{"normalize_top_k": true, "init_std_router": 0.03, "tie_embeddings": false, "optimizer": "soap_variant", "steps": 2925}
Below are experts of layer 5 (counted from 0) of a mixture-of-experts language model. Rows are named router (the router's row for the expert), gate (a neuron's input weights, with its number), up (a neuron's input weights, with its number), down (a neuron's output weights, with its number) and show model dimensions 0-191. Each number is 500 + 50 x the weight over its row's rms, rounded and kept within 0 to 999. Numbers have three digits each.
After each expert's rows: a language model's description of what the expert responds to; "raises" lists some tokens whose logits its average output raises strongly, later layers aside. This comes from a sample of Wikipedia text that the model never trained on.

# expert 38
router:396516514522487547445463469512511516516439453415507436519549502446425567629544503549545598518392526523477422486503493485488500462532482534483499420600516456499534513487547436454447517458541528548542567480548490530453501438436520523398478452493459453432435567542461491479435535464469488541455459513548525530478567479513530481456393457552411502508499528575500519463539476440411491500383436538536452546417467485543440566470561561523601569417484550422425386570512561494467522509539464432622484528541471468494500546495548576547504496522383452487472558562476581428471444410445493490
gate3:461518478508451531534450453545568562536508530555520512446506618480471586532511509446479551570392474558535606415425568512503499558435518616570474393520422539424526503471556511598518527466539426500565529451505490537501528454527514537563481484507600550505487453378463432591485487499488529557516509511500508393567607455572477444473504495557458491539448483538458460416563519435428536490486577503554525483478456513604410547471557572491520515489530566520482481538474542562592487539578495524446556475511550450529447588506448559436484562476534560428549438562458520511414511549477503554
up3:526513470479444438504485491517410539494542487461502436494480567518485450626476470553549480529526473512559470538491457534605581577493467460413421547535446469390511428513442468534550425589576469591528506528423568513513469507628505514438440481491541478473461554507544521564432457510525411511503470616585466464471508464544472477514491439592482466575494538571395587482434530457434558491478509407567430487471483520557463464474489462454433521488484537513447516497524410574529464531450533483424607580453477543484423429583549558475534470530462431476464488458514480588432478528596452507
down3:466443542561574608543467429519471486495511464523489452414414561510400515574462546544433472650569522492492506549487425507572495395461425570413517537515514465458579503508464473521524364549486516501573566474569400482475434475512485424554425472443496516546445423476581435516399521458443507540560478501475530552434446489476493532548497494510545500538466477466463413421471505473490548429500585435525532525465437462534556547460565580506534473527546463438506473486514468604553523538494545470572435463490553465481416547413583511512442448541522476512499478464411580540577488469513499557
gate4:475505447558486546590453416530494534576454519415443554524426380521474486453524455575540506450417535443437499541501506558519487573445408550437536542555568462528578467562534402508494577514459502415618555498395484512537459592489544466524525547571492479456444494380589492486481541526437467525500535494501470581423536556562452517415432509516453495421586501583534471564476512528501494551575492522421497510499499447491402473457500441550588515521454469547491456480559556444498533491510483542570522563477513389458423517535468491583469475535446596418418560503466480480481493482493452471
up4:483436475538507549467504472511552500483482457504532553545443517631547496504437492483509450481462524570538490533459417546497564448449489471487474545541502548529509441492452596521429514437462404383543461579392550537536379475538506524501530442431508534557411458519516493394550490557591401537540459460445471556476519463470507511448500462569456462478588583455458549516467544468458481464512533512556363556515404483433572466495448515478497557580531480588596565467496478486538513533431521454523622470532569513503494462443494502615470461482449554554476450479568531514452395479514546591
down4:460474546419418567481381427565531537532482499439523472495496437543408457480619562527494533517462507470440535513512535457516556561479561490605489442445473489525436487482466507519537518514526442400517487488459449522595522518505525539519591395476508529540561488545462490501468534510531458506607543509424559567583526460572471433486397549531480511502489548601490572449432548555497509536533563498365588493492608484516512435466524516604488563543438525459527500487503540422480497468547420526421486502508420529433489455421522439482467441461594456428550462537418503494395530583530552512
Pipes, spaces and closing parentheses in film, TV and awards tables, plus words like American, Best and What, such as "2 episodes" and "(1956) |".
raises: " ", " \"", "e", "i", "or", ","

# expert 19
router:455436555439502585564512500505441490461380589494473520541558480502478547572475410591469533571504535455557445512560466502460594419451526505532512451566431479461493531528526427475521535454509492539470586453572481450455540407445586538429449497492447494454556539552460513508491527504481491521455408536577571527512576542465481458578530540546512599534504544504542459459467471412377469661466512519488464485521485515519537580463507484501539459493547575512459440640534484462438508486577476464495461523515497423494441534499524517558548443499491512504537639535448517403532417495390461457
gate4:531401554532494511566508510516509465513377551497458534486488448536360495580486499437475472430517537529424541527470488433458493503538545446518465548635462568508501450546507429480501551456440531484484501493626381477596564448576509487460475508523565519465531496508399443484464470595477592528520411512560541543562489485502438449432463557492555546460480574495544555512553461486487517530558469426507586426483454501503513502490570434458450453515490521463426629529502492495528526544535457439497439588537497412483463543437559507473509406517468513456455543644480512416509512413416529511
up4:441534507535559493460412501455525373449497483517504502497477421391629484553456416518454520588469517544553538534545468483523604560519491482532561501499405541577508369457509500579461492515470535468495549442581617454479490515496449524505545464446489552534521570434463464513456469566466466432486462464512583533540463487472470429440498621415569519518517515482444506503501475504450484531429468487481541514477531566540459513542527482416503469591518401497643507583471502432494498477534554538454482604469455412506468569505577477579471516425424576515451514575569468467497437506417504499
down4:488477500460540543524486522474585560513437531471507580440487495403494480501638482576588494511508562403404462521439520516467496419511523515525434472488523449550500508553544497490484533543416455463516506449539604543522564471466539515475579449428464471583481535511542507469466480470519469619513486486524506502532555473513535469485523450567486476500422479476440471477481530390585478535515475485523539590525512537480566403441483456447496459408576555411521529423407474521487367478459554421491350415468491550553503478580490453524405487595438502446467515529468535487370461502483420449
gate5:471561472519542489493498452500470477514484413468517489519523541415480540581475462509516482575456518409506440490493480543490529517463486537478488574510490418525520651580548445515458509464446450502473541444480557511492543550408453443489544520471410488383525468455412477561525608521541482509498543489524558469521443482493486562528417496542524559335587459381384626471471442450403521631582480496533558550463448510536529522476546470477544450497441483407444492566393463568549527510583476510515507540596477515508497573557511461539572500529501501453480530535577472514480522546561529461
up5:503561542477543574453532493481415470545445440495515557500466558431471539469473493544451530491475580478526516467388518426513496576517658516478390529515444502520557545474549504442538497487456485501464471430464523464457520488455428565483544509504473516443468461553424451501551430537489471452485581459421498514500559496503446545496500457610566586436551451500557546451483383535474469633495487486476613560604492391497530588568515562403494505509545574520514440532478533484482602576537507555493485506528496526580485459400438460502630500483511583475495526492502446474517477615500548542
down5:510553521488401391452549561543482421566490442547512492542515505535524436480483477466479473470450510576564566460464551501510490532484504433430470588527469436539499508428469466514470540510465435436495377476510553543490543642511432523585500545533497442500435421490562529489459545530496501469452542421461435403481514521563563600509475408473493554551602495465383489478511531495428489409383470468496458526476490522483465501484504522489434561487500509460542530556401512489539504456473496542514595426559646473457550504522514476435511507484562551452436412475550561462360533497472591474
Word endings and final words inside titles of songs, albums, episodes and works, such as Dreams, Impressions, Love, Night, Infidelity.
raises: " and", ",", " ", " (", " in", "."

# expert 56
router:498499508511557597568500506389423486488440498539514484551571468530460526545532351613450460478511477505455457493540476457451521424416468510483462421559443418438488518493554449491500590512580438433498479523508530430389554543529497522483463551457470535515499531589475543469516526477480534593436457477602596553555506564494518496534541491547499571550539508473555434495373517456363469494456524493513477550545517462528585476552518622556520503452504543523490496601493455438439510566517565531540406524552471477480520453425447476494559514505460459544553656544489531474480507464423492532
gate2:464390444520506500446457494501542448623427500439517416499539405558501506469440486520488474531528472522545472503565448473430435492448547462566509571540475429502563510518465558500467541476498414463466500436540509558493465569558424435477508491441400578548556692519556514497442516542589469592540564474579564459561487450587467535554436481531513603421527476428522452525504494447503482508533498497516487495539458522477483420466552470440478509507435536518496574433511372505498532537527474497563512521437615412436442508447504418536564455383510504497459541464508443535516575478448520489
up2:607424466469479562480513539494427427533522465523580413439527492527500543480478472550458499533472450480503466449449563536451390572466504471524383517621452564488473548497471500522418470475551465436504526485550495475493454480500432498470470504527422522512540600523509526535423494474532418605535538569617506566505513479460490516504492481535486528477530520434521350520502516534489555539437526501479587503508480467528509470502467540446475536514519492515405566529562370373502545487502436463531464495466677437475538488450479353571539553465482470496436496588507438531513501456490424587
down2:527474467520493413462564425382452467496456481459506423491503517546436581470533472440458489503594514440595554545459506502493508580513443578561517474546523533504547535560443529529520521482464482383552519459510547503437428607487541528504473532405534468500521436502514520549520484516535509462469609490521488474486529495515572568486544552470358537475346441545472537388489499510509511477480640551484466389541501495471514403451451515473428458516518430456498585490479543466469495521533504489587435496547606424470550511453449492506563584533559400502496411502485533474490582475530603495
gate3:592481513540479485578496448455474486558498474410524513470519524588458560537591505548592511432514472535498508478545461454495450454460484501435490446534516543579519525500486540483507616497505441444508506457508427475533478488511488544570586656396480472516400509487586565662426481487442513523463587487538562478487410514448527533460540491534450558488577554543473415507503529523446422486393517536621522496581574348493485471470461483555501497500600520496487464455505467476492441440414584478552575528491505484515469494540430415521517413478437431521513543479504528485479501493495591504
up3:516512532424515433489562503537469503515514434512461446487461540470455474514569630466437420415534420550513514477464409505567502543491518490506596379497555574420602490420463547501467436463558514536482497433503508513555495539571479530590439370521498563551517572460491520521515451624573420524494478486432527511524580406465501506503497569468534491652500412434574491527471584470539449473525526474523492475477472430490461520527494528450463521461473507405567519467527451496479541554473558521413577485407505577503435471471460478536481462472435463499508400459552598500487457556504517593
down3:497595465626511427433493463538435487588519447547481564455573421499557504438566500513584467519527518529434512471497552484535460531430429535479464521520475475507591578571489574444581594472467495519607477513520562492513497443560509481467542551487454487511446428546443499509569529403484504565447494538512539400559530433393533542495459596511580452545443502439454498497508411471415492480492563414498431409532488484483571388603517435476519558441513535560463543487515512579494498588467547398478513535531373500449448507519495507422520517604463469516477479482480565460489491530472518465
Nouns completing sports, media and event phrases after an adjective or modifier, such as draft pick, Point guard, season finale, tie-in.
raises: " and", ",", " of", " for", " (", " in"

# expert 21
router:547475555469555437493567583512540471574520578424416538503539572549458615430449520562525557512430426573502486505534484524521500514453480557462596529561471536471467543476518547532562512506563492533526571438520502544466491442539608526502505483479489469537561517523516613496530441506508404504508461518535535529505490516549412488448496513524471609620451503577460443483486523511469468540474548494594555573438535435591493556494458579583478474399437544518508484610457470457442513553518605553560390559561465455416429510529513462477462464379433522484491481533547473470444445456463490411
gate3:576436389487569442482517408486567426476502456448471407555512535465406492530447458477471508525436540490504446587502429446534484593469504457500527566562542435494523517486455440421461531513466419448630486572509517535567504541452483546577493475498475548442564438538492518551499510455480441526534457521554537519452645379485416484519498504543534565529551472415512484432537499555492452475525566612528455485486609411489488437506408539541528547405462432496475550535498485512554508478471565521509516531463438472531465519493449439518489519337478417457502476470527516609435483475527457531
up3:533516472443475432596410398507473503520461574549454469534467539573470551473447460493525424473531452545459508495572523498407459528564439477496388496517444535399403537426511560485489539532537613539462427538442495471587467515549466483443530543499515549502521498490405463490517495523483482473561558516504453494551534468520465645510515462497559514608440497560549420580396555532520590521520429514397550544439483555544479482509546557525401482569501604579442439412500457468559463553449428424522493528536577521520521493503513495543503432574537487461501554567488578542539526550569501477
down3:547517475490566489488441525513535473490462595462500529449419485497535579456486556543428539523542513418494504484526514495559518591585499518454531495595556487490536535466550551505531446458530529361485624439535479403506438501566474534473484513528603510505513555529594556499476528511504467518581483513528404563440500481524430526542472539513430410492547483512425437450488580580480393497479564455578476520556495457498561528515432518506478560461341504476489430527510553450411512514476520533384530554425437473584463506454534499518482464513478431626465408485519576575565510567425459497
gate4:528502539488489486517474583442505420479570539486478602496490503522455574465501507552473463522490518526591383493508479495541539539547500508512520498511475406486491632483512591522544501538466465462490459485480508492479442511510644506544517482482483448504574506462594556457599430477588543524533473406491393511512527491525538569598426494444535466512525576503423488504556512460534480500453391573523454572547491485560560458510378559531472551446473535480522504528592552405451519649425508552484409529570513500441530487514421428465470535461498585627436502501594427526514494529541524499
up4:484507499555523490441522419572479580444436496487542454565484487456461407515489529470510529525460546511478563516500473495508474439522538459569412584503522534512532304525606439448439535522469559515546543549555489490541563474481401420528421538548537613487385502547497480516467534581424512574464598505498496430462475482474484427478526484569446489425561448476523544430516426584513439510510445468499559426519518503450533538471577469458538501566495525534449498491470439618576527383460483549466639461484489490519502469486526530517510536585507434465576525572462602492471535511511478553
down4:583484463541532434504535431491570476487431459485491576455541493571488518571525537544533424579424457543412514486438582483517509544530411443443601518547530556397498432485488546480428488513503506505458510544468539464453501525422525547503517433377514548484531437413520472495426514428445434529549390553491522524487513521504515455536506496493556506495489466398529482389526609536463515499478502511481444564431479472449533466506479523564478488454623542668507542491488547573424539503556511478533452574546535464497515535455428565496541557470445503548477382429530532389482461506531593422
Spaces, digits and units in technical specifications and dimensions, such as sq mi, ft, hp, and counts like two, one.
raises: " in", ",", "y"

# expert 51
router:483482523442382512548497500543434476474509498502510472586482499528368587502486396530427523573511465517588467444543480459392521438484523456532488543589546523437480502443499464430598485523537557466511502431531549525503593571516542498471516516478446502532537486553412596505433521502555396489481361402516613532512547474490446475482550493598515567541469418514501498496500536532502454547434594513502445442479555466596579487461528530576503546478522618517503524566429492463520537514518463460520431585483525518413484589524435534564468511508473532486433537550576550494440561429438477513
gate1:546405452588498474524521454558497548454451504461514481612415476562567553486500576449486480657446524510555436479568507465464505444436539526531499460572484404456535500454536428577597502467497509501494441558598525499457544608527491421535461552551453542482442558489494510543518440452520528601557491520420559456469530528421466487485454433529514512508555417532491491535560657555513441526434479553470425544524494514462553421494534554551521469479500537483479436583481454520535391517473519449506454493501423526448497482465372477455509555554529567524575565506558481448509580449548524553
up1:493562471455509561531556451530486465443517395488526520498530559524481548490530452497510377516545453435531585503539443402460477468480550439553533443508577473522626551472517506468498432474542494360509589485468492515471388516404495470633512477520497492483521533556482475489551535401372511526566536560519548483526435452559550503486507627532407510468488473451548455451424544436446453442604477471469441508491517561495583546539455529523505557463611527578479536490491499446468510430554528518458513453464511475533539474534584514473462578460463502482599552428495500465464525476608412506
down1:516509555505503515471596480497514448445588568502519501454477484441452483480505426551515524538586466550544430463521392507508549457505506521559508506478409390512538561441478442513458534421570498461457494509416460514540453595557526507361578560514537481488491485435464543515510531512464500401549634418417533520455492505423522552486497400394474555516463469503561421404557448519381534503459490470431449496509528522544479505429523503433463572553549455493472385459513388442495523546450451512521419567426504530524550536486481487495467511531554424586505507471598405448509502489550477469
gate2:524534503510492538597585502537476567493511531490601489425526535552454566487508498478580546513593505472579443502501504511438494436438519549486578557548529588548521440458507560437556462481453497462415549485560524436596450532470488523559482503449419464538484520494559461456458558512467496488472548571589571520525555482491499527453507551451500512517449519506482450511483548562553446510550553575661436478441529488462550441489452513469452449604534567574509517536526578460433578557469453431450447423456537517495652474424538570478536533526559530493570404545596605476437554538472505448
up2:502490575524466454535488432555541494475450616473577573563572571529486523446398401495528489448490501562511491574526335401519535479511457476587579515478549451529523482518589625501521435487539522524538538482507557534519519547448491546460556513491564552469524540448460479599461420442515532496410517519506599506550521517408619449561475534494476483498437424533485498502547464550524523556484552581442494507522465456480596442457550432434465563505537487437559490495491558554445542425500541519523406379513462451525470585436458530478536545488528482453500512519497571426436564539468440493
down2:519484487429442477469549499415555552451586406449508413430456481506547515509417479525393505530432514499552498439539562501486483396446508465572644517450597523499423564504508523558558557542517497473506534488583501542540522529505514445378509502423503492514534517475512478581510464489615432498521512498522578434509559459478473525528521501506555517565578492600454471502544508474461506494482553510479527535513478550534439464498481482456562481583553531575471453469507604451574554503375476423534452446480438551503463469444430470448443471526431499491614572363607514543448547541525528448
Suffixes and nouns such as -ing, -ed, -s, and of, housing, income, especially in census and demographic text.
raises: " on", " in", " ("

# expert 63
router:482632565435517561518503502464387407431497469475485509588540509504406602521472401538463523525434459535574405525460487492466518511428471572478553553679487511441522414511514529469514554419531423498491555492541539524547600445511591420435549487531481539455493454494470501414429475481519402476507464496522516529522520557549499418440483402513476535504491509507527440459524548474507424527473507514574408551440487521559587552513533547545484460452463516472462507579449493375489455475490498514553410487549452514495506458594462432486468559531449536442473510464475486510382428458475506481
gate2:581529517429404514461488445554513443487489463483522572542435552483619604540491393469464541595380420564557451466486477459475503474370543489426544510528534523508424492485496515525495456464623458503460503513499503461467538472489629509427468510467453544467527535436490538439518587453538453457486512535356559568442512579498492426446597486481514479486542495502546486521495586459493497510513519473444472532467396480508483603518500430481541440511538455538435509548514530439423516530488533499476516471452479500481458495529464366465556517569512471519446498445439572495349432494485419490
up2:450563492463470503511633599518503409557434502517490475511450553388563625540547511509522545520466512424432468563515472484442512487493499503418530520499449493519473557483544562443518570501413461484463501447499480479467538563565440448432422478497492512592477424520514531550606492524434525537492608502584456519448589540544539519495502492508521387589548482510468508434525501598392495472504481515508485477540478445503486572508527501456506498577410437542432431552554419366459479425490497455421434455532411504544494488490522567549500543368546507504527375501530492527458484544512549487
down2:515549507473459519579558562556476557480443430517535519532553490594561414517496503448444456460594561486557488563470504595435463577532592515558422416486543478534444459528503512512417561505591441567593442494518476518558476393501402450456645445477593445507507566584593548499495453514434533493464487478515440466548487563526471477507490497447564470416477498559511411456515478513446471502471475547476492521469510472521460530531519508435464449520478547436525490469462510514548570588499454550538513528524453462495581443620510543497580479455490435464427481556598593474633495540447526507
gate3:526581588507462450512548448452420459543501412558464536561589584521418504449496444433531452480539469476535512569527510540441505503475571424563435571454532410456533561424499529559471578453616446501629507507457490534471440505437452509501549499440528503505469510467441511394490496523473471455397543558569520438469599588438553489431502514544571518491548527534516505457479563531464480480518577574418455528535447420516459618538521531482549402493515481483521565521517454423439512424587499412545481519509533530536513496504525428560494476536503455493479523404552467545414572485420471444
up3:500543572510460526517536447470468422548489430540396498568544594512464526408444425415572407542538437538519503584498455522433459516444587520484467534526506443465539524405535517590428535423604423511593458530490514549454412450459531547519498551420530457453481532500523575449539458505515443454441533569537493493494519528433507471471557536507535529521503537554549489481472570544450528482561553553454479570549453447542396597505468522488582414502462497465515499526512444476407514427585451455578446532509469517571498546550525410571572502524515463490478463394565433553446562522490399473
down3:489468399451463580540547499532596489538580546530501511452485514482452512511484500535516548406561493452482596538553433539531527438489463496396432458509450422518537465634447473529405433501503443568433510372536421549425505506511462512600407498478400513582487429434531450451479459505493498575518479543477554477481510479593589521498475534442501502482459496500395521455495533501536540376489474531455570551544483574569464442492525492568448500505522576500463529517613469523413500544440619489579459485512531514507541461555503447542479506508505521443527516474624494612496497521562485534
Digit groups and punctuation inside ISBNs, coordinates, decimals, times and percentages, such as 978…, 104°57′, 3:45.35.
raises: "8", "7", "6", "4", "9", "5"

# expert 36
router:472486612435499435515503531475443513523414513447426525536588477513556580581463446506507504533368532482510432465497511547509549502576459489487549472453566520525514548513469424522488519542492544508514484456558527467470579447440527482366514502495525530450524486598419533543507525482391512559539467552492524596453587493541588521529496456530425524536536566584542482565500567454485421533572518532509452481452565495501484561478609537559559491460509575488382465485519383523543506563467550413539495543481488472404495502592530464455438453577421569512491591500538469389448461473417459464
gate2:404537497459464454449499470454453478496534465533536561490482455508511467473534445494393490508434397465457502499483482439536572442494513445448531448509490512459546560490569594563494511412461571513407578556522483519537565455418467550520530489518501499403504384488466516447488636425429515563487526561554588557460543436483566486443430501482402418465550536521536432538519470440516482462503492497483389487498478504473469529459478506516608528430593524554502500552455466455533565650493501455527475549515457535470454535516468592466435515573467421527498473389585423496392438495526538469
up2:530534526441484454451460494486438480542541426517449505536528537545570528575467498490482489495459370494435570534456502427453518468424498421525500482424493486491621515486526574583497459474500540432339458568461479535556519479445519500487412496522506518465401358494429537507558616554462572526474454499510568479405567459519551524481457499502454505500575452507531444535517508426482483512575453451468548540467517454453475515427518485455547428456524594583477487529436467500532488559539453444579525559523433515452510569454452512461446477560428420555488501428555474475431420421569482620
down2:462590503525568526492464486413529464509545573539562495425510459463520535529465589528480521531404541523522550526514452482482425414448545537422511557502538582505507481591506473516470545383552564523420574471531437427438449531539498507555458475533540504506558533435629510473505521500525432432500445539519445564466487610487572526467501514428517482472511576517402538497517475479542536468533455471518578468486527516499412487488482541518521532552518420375513414558534540492469462513642471529498478494540471441555452465519534522661459550419527523563483537499438501490398390480467623470
gate3:484435554487526480405515543457515558552430484397541534542588600476556561538446458515565549570453510532494364413575472526508524434461480497591509461501513501557568523487435460527485556412513528451517453483411517561537496453504435429504550518443490514517519520518522458454457533469547467540513460594533465559480515425554542494495461527489477572599575510468507516423372524574488452435435511567485493443510455590499583453551506549549584469581440500526441419554564515377531542531562491518462550552480494501567471435544550448475521496547493577504455481482469514436413473569577427419
up3:568559439469505573568535514485392367449501520590449477538374462494443506469594594493443510475472526464511552472506494462453471545577504482487552496520497510462490441536491517456448448520490453542483524490618493454505524523476533543477403479520549484455499512530497498517525471542402467482509551374550598432484502568501517555541602383494520474457470492541508434579526496469413619565504366456468493564551541474509493574488528486484469533408502448514622534445551463541474475385442587452497425379518514478496518576485510475518543528479540413497505572497505442511465504441478541511
down3:527483451569551426502530572447492475484498471485436533496488537594552449564444541462492532436445521552505480448457449420408491455379498545430514362504501537554473526489478474485610495471557588455478460433551597523566500530534427542515456448440384512564557433475503541501524562390475459479435493529547498508446501503482482489511570437509496484549430463449559455457454452531480410501471453515477480553612595482536513499490529468557455415490570509455518563550567426530385527463530591508546549484589437583530517396550527445473555565486419458515457479496494451433497439447503544499
Periods and closing quotes that end a sentence or paragraph, including ". and )., plus row-starting pipes and section heading markers.
raises: " In", " He", " It", " On", " However", " As"

# expert 42
router:526545577528474453479496494480505555524470505430425376554525474480489578499504415508474560445421450523466394468537423462474536381525461525442478482535434411479538492417510495402523544453544504516432524481585512489467547460489564429533472508430465486468440595561471604557520487460479423501484494412568435514501514543527579556478437479533527510580518454536505526436500546487440371601384493585567496538518524486558530489515582490583486424464482518452495449527480549407402547584506566535504516563439481522469538566422507465503441429458466499439527543563430545518421456486523521479
gate1:572480521529530506502430605503575427530428588574499436543493455512538544500524470425528580449365419468488445479514601523518483515478601448439527416526462470533553526462480466464504491478547488458499469507502485516517559543503501509489502482470548526529460466477490489555568445451451545547563574467515516497471519534494461482492411548469543563513517524550543401473485562469586511392458425455519429540446511496482584476428545465590424484503414514478526486543464537469426556574499522491556398474448471565568532501526471520553460452532533537397529483457365527610507516635622559586
up1:434449567558535527515537449522490491513466469449484565492494407492472605594543455517517362546500488450551499501514459566479387491459435556528529529541474517502379413502449549561499463506440509471489569516458478518557554545496541518536508402556459420404537505444539495557583600635494539545502441482530554503580476556442586482512444531540428451411598513500487528484506471529548518487581539498444513408421425455520475539459450453412476528469512509518468485516544479516548493501565483492427457488506497451545466452661440480468481561529441486496391537533497538427482558484493440583
down1:431476515497434461453460503464507574476544477491536513475527516508524455526464463519493516486502549467474508515480414540474502550451400603490431585595463401552515422533495500428491512430436483575450524498540429548437573510454512483443484431490514511482487529507469472443494536452420449537557487492556435585602559421536512527433499508526435618451506407449564476443535532474439492592468481546640541514440452467482422450572475456569475406474472527559443428527514572510449462541511422512485542446394593469501527500503492566513471431438367474545553526560601430442548515480456494542
gate2:473557525508438474529405423480478548518551472464477527451405464506515524494508463517466530496476532529534427507491374488478543451489514438471571454520470513460579498471480445463585519454409544453487562513528511504538515534543582455542486455461459545427517495448442610434558542410444498535476585500388533494447570419638523524478535557470534489479573432438423548530508515605538435480521469510483492485490507486571551509537467502410556474441426425392489598545613526507404530511537583535551575463435501531455544469505497440521558521455517518493538492423451509523392455445588431577
up2:442534573567429593580455423475484548451547438457452466478542557436555490532496458389494516449527579422578441550544461500582575549535415486568527404557531473380620459522527428401583516543551502426524495594526503449467459464441573560493460493449447515474447503475435585510562524414388500452404525519491471476527539489525462517567544517515553448494549510452532560467502548560486434567538461498524519455472545493446481462442478410431544494493513481485493471474525414542536458527521541485538501537544532478535563548460444529487537603476431486520526419445435461514417501492460483404
down2:514572548503459538452571472504528539477548492511473495500561512438516491487421548411486513501541579573438442502333500517537553523430528479545460586488578581486464501491512502507485529581542387494487503552448494542501423506490519556552569580494502602555430470423488539475592449446510549397518396498533541478423481508466558574445440521498414517422492484534547559548469483531490548464494546603427455518418516519534559454451519609584522617504467503524470483549548547513560455500465490442511462542462438492417489505468518474474431622489474500527494419463428542492510506652522492526
Occupation nouns in biographical descriptions, such as politician, professor, footballer, emeritus, plus digits of years in career date ranges.
raises: " and", ",", " or", " in", " to", " over"

# expert 61
router:474533501470482499475505531475430445433430442504412556455526508489437483528423515528525495567461431516545437488498514531513560433419490515507567529529512462450507484472517409386570562485519539494557470504513466489516547515467559362517524446468583504545453430478470598446546498452517430471493468449559521562542524549397468475598499546600493496468516528468544488495487538476448377550437469427622524543505552499516549590514523586544564502470508510536395479503557431412525533534559572523565393553493528543451522580549550504472420471443424611528489554540484501479406471452391446532
gate2:541510569499521480619556512506490461524423509465456457557546440519524519435472558459542536450465384511516461547518464434438540473515524516525514538479517530447453429501483564578598532466512579476475445484523487569505535517468634543532477534542445520462424445533539568403537532539499432486554630516481614529556459460430399491496525512501569522548559538446491569434459592580456498548551490538521493505479450398516528458468437433341528522552388502463379457515625535512515480512534504494569515409480492484431525534511524558477512472445405482522453473532529541490438451458511476515
up2:470493584403515561541576547553468463471410529518467499525541560472556493527572525490527453547495457534421511620430435579516446533529464583612549463484444465438526505550468544450455441472526515479527518550494483528451521505528555462521555557461444544488520519480533623496571494481516579527519464567417670429398438464504429387515507563505432543495630409376428489533450552443518458469518519491533501492415424474501450476471476480483539523438458478608488477512507432402463485497490536456526490505576504445515447513501560520533466544565475588507504547408560495514478507495545505490
down2:570509477572439536469348530526515527468484429517558556563493455487472481489527483538467452458502579497428507513430593458527522464589529487465521563440464478459456564605515522461570418444592413470487445479602529552448553505557513538622598449469553466457467400506461459495471429493520407441461484550602522559444490437449541524483455524530513473506467592462520482504511569494500443534469483551436634585411472517432510523477409449476522450443456515489507453500487522462551450502479517477454516445456587469420460473427536437553427573517459495483502478590562453536450553468435499517
gate3:564498474470465540536474517439452433456611541517393483531531477494512528504470560523524485557476345506453461441456575491537458464495445606546441508549594451423623565480543437457449535467479563546494467479477449563484499514464568477567467523488473399598518413420423511499529505472489429507484466509571507506587572434462428509472407611448456561446532575461490545516438540451490494570516523504570484478433539445460570504523428530538426474439464461506456553521575407556544502482571519508543500538536478539537586521449581486473481395535472463519537531459526436598442510464500550507
up3:536478460476543500490491480443427423463526498624445509562478468469583530528503541440559506581444453482490509490468553502454506415461543474580494516512496443414529564469611440427541478513492507544514466488472475501441491515415567444508526495438474401533563456469455567510519483599473505432482545491549481487593614489492498470532436569483486485439610508502552594486468612458522392518450449494549568441475579459480528433486517485612493454536581498377477502538486497538535478450564507493487517502468513566509612578439497588434385415535466529499543504464448411553476418484527547559
down3:399453506526462466540545445498514572516513510418461485467435502550532509629440584554509508482433509505515494443487466540585360372479529451463565492570595531527481495547483494486531514580434463523464378451512539524543495528517521493450464514458468402472451491507518518525530490514446586498507406514540514535497495502488423498511458578509545507452502375524514491411489455488572516549564468444456611562498503404485519478565493582543470518537501499580535533550472542523429498552523531481533459488457532592456528467594563452446605502561529505586565497574428586579392417483494483451
Leading dashes, field names and paragraph-ending line breaks in infoboxes and sections, such as "- Directed by:", Coordinates, Succeeded.
raises: " C", " N", " T"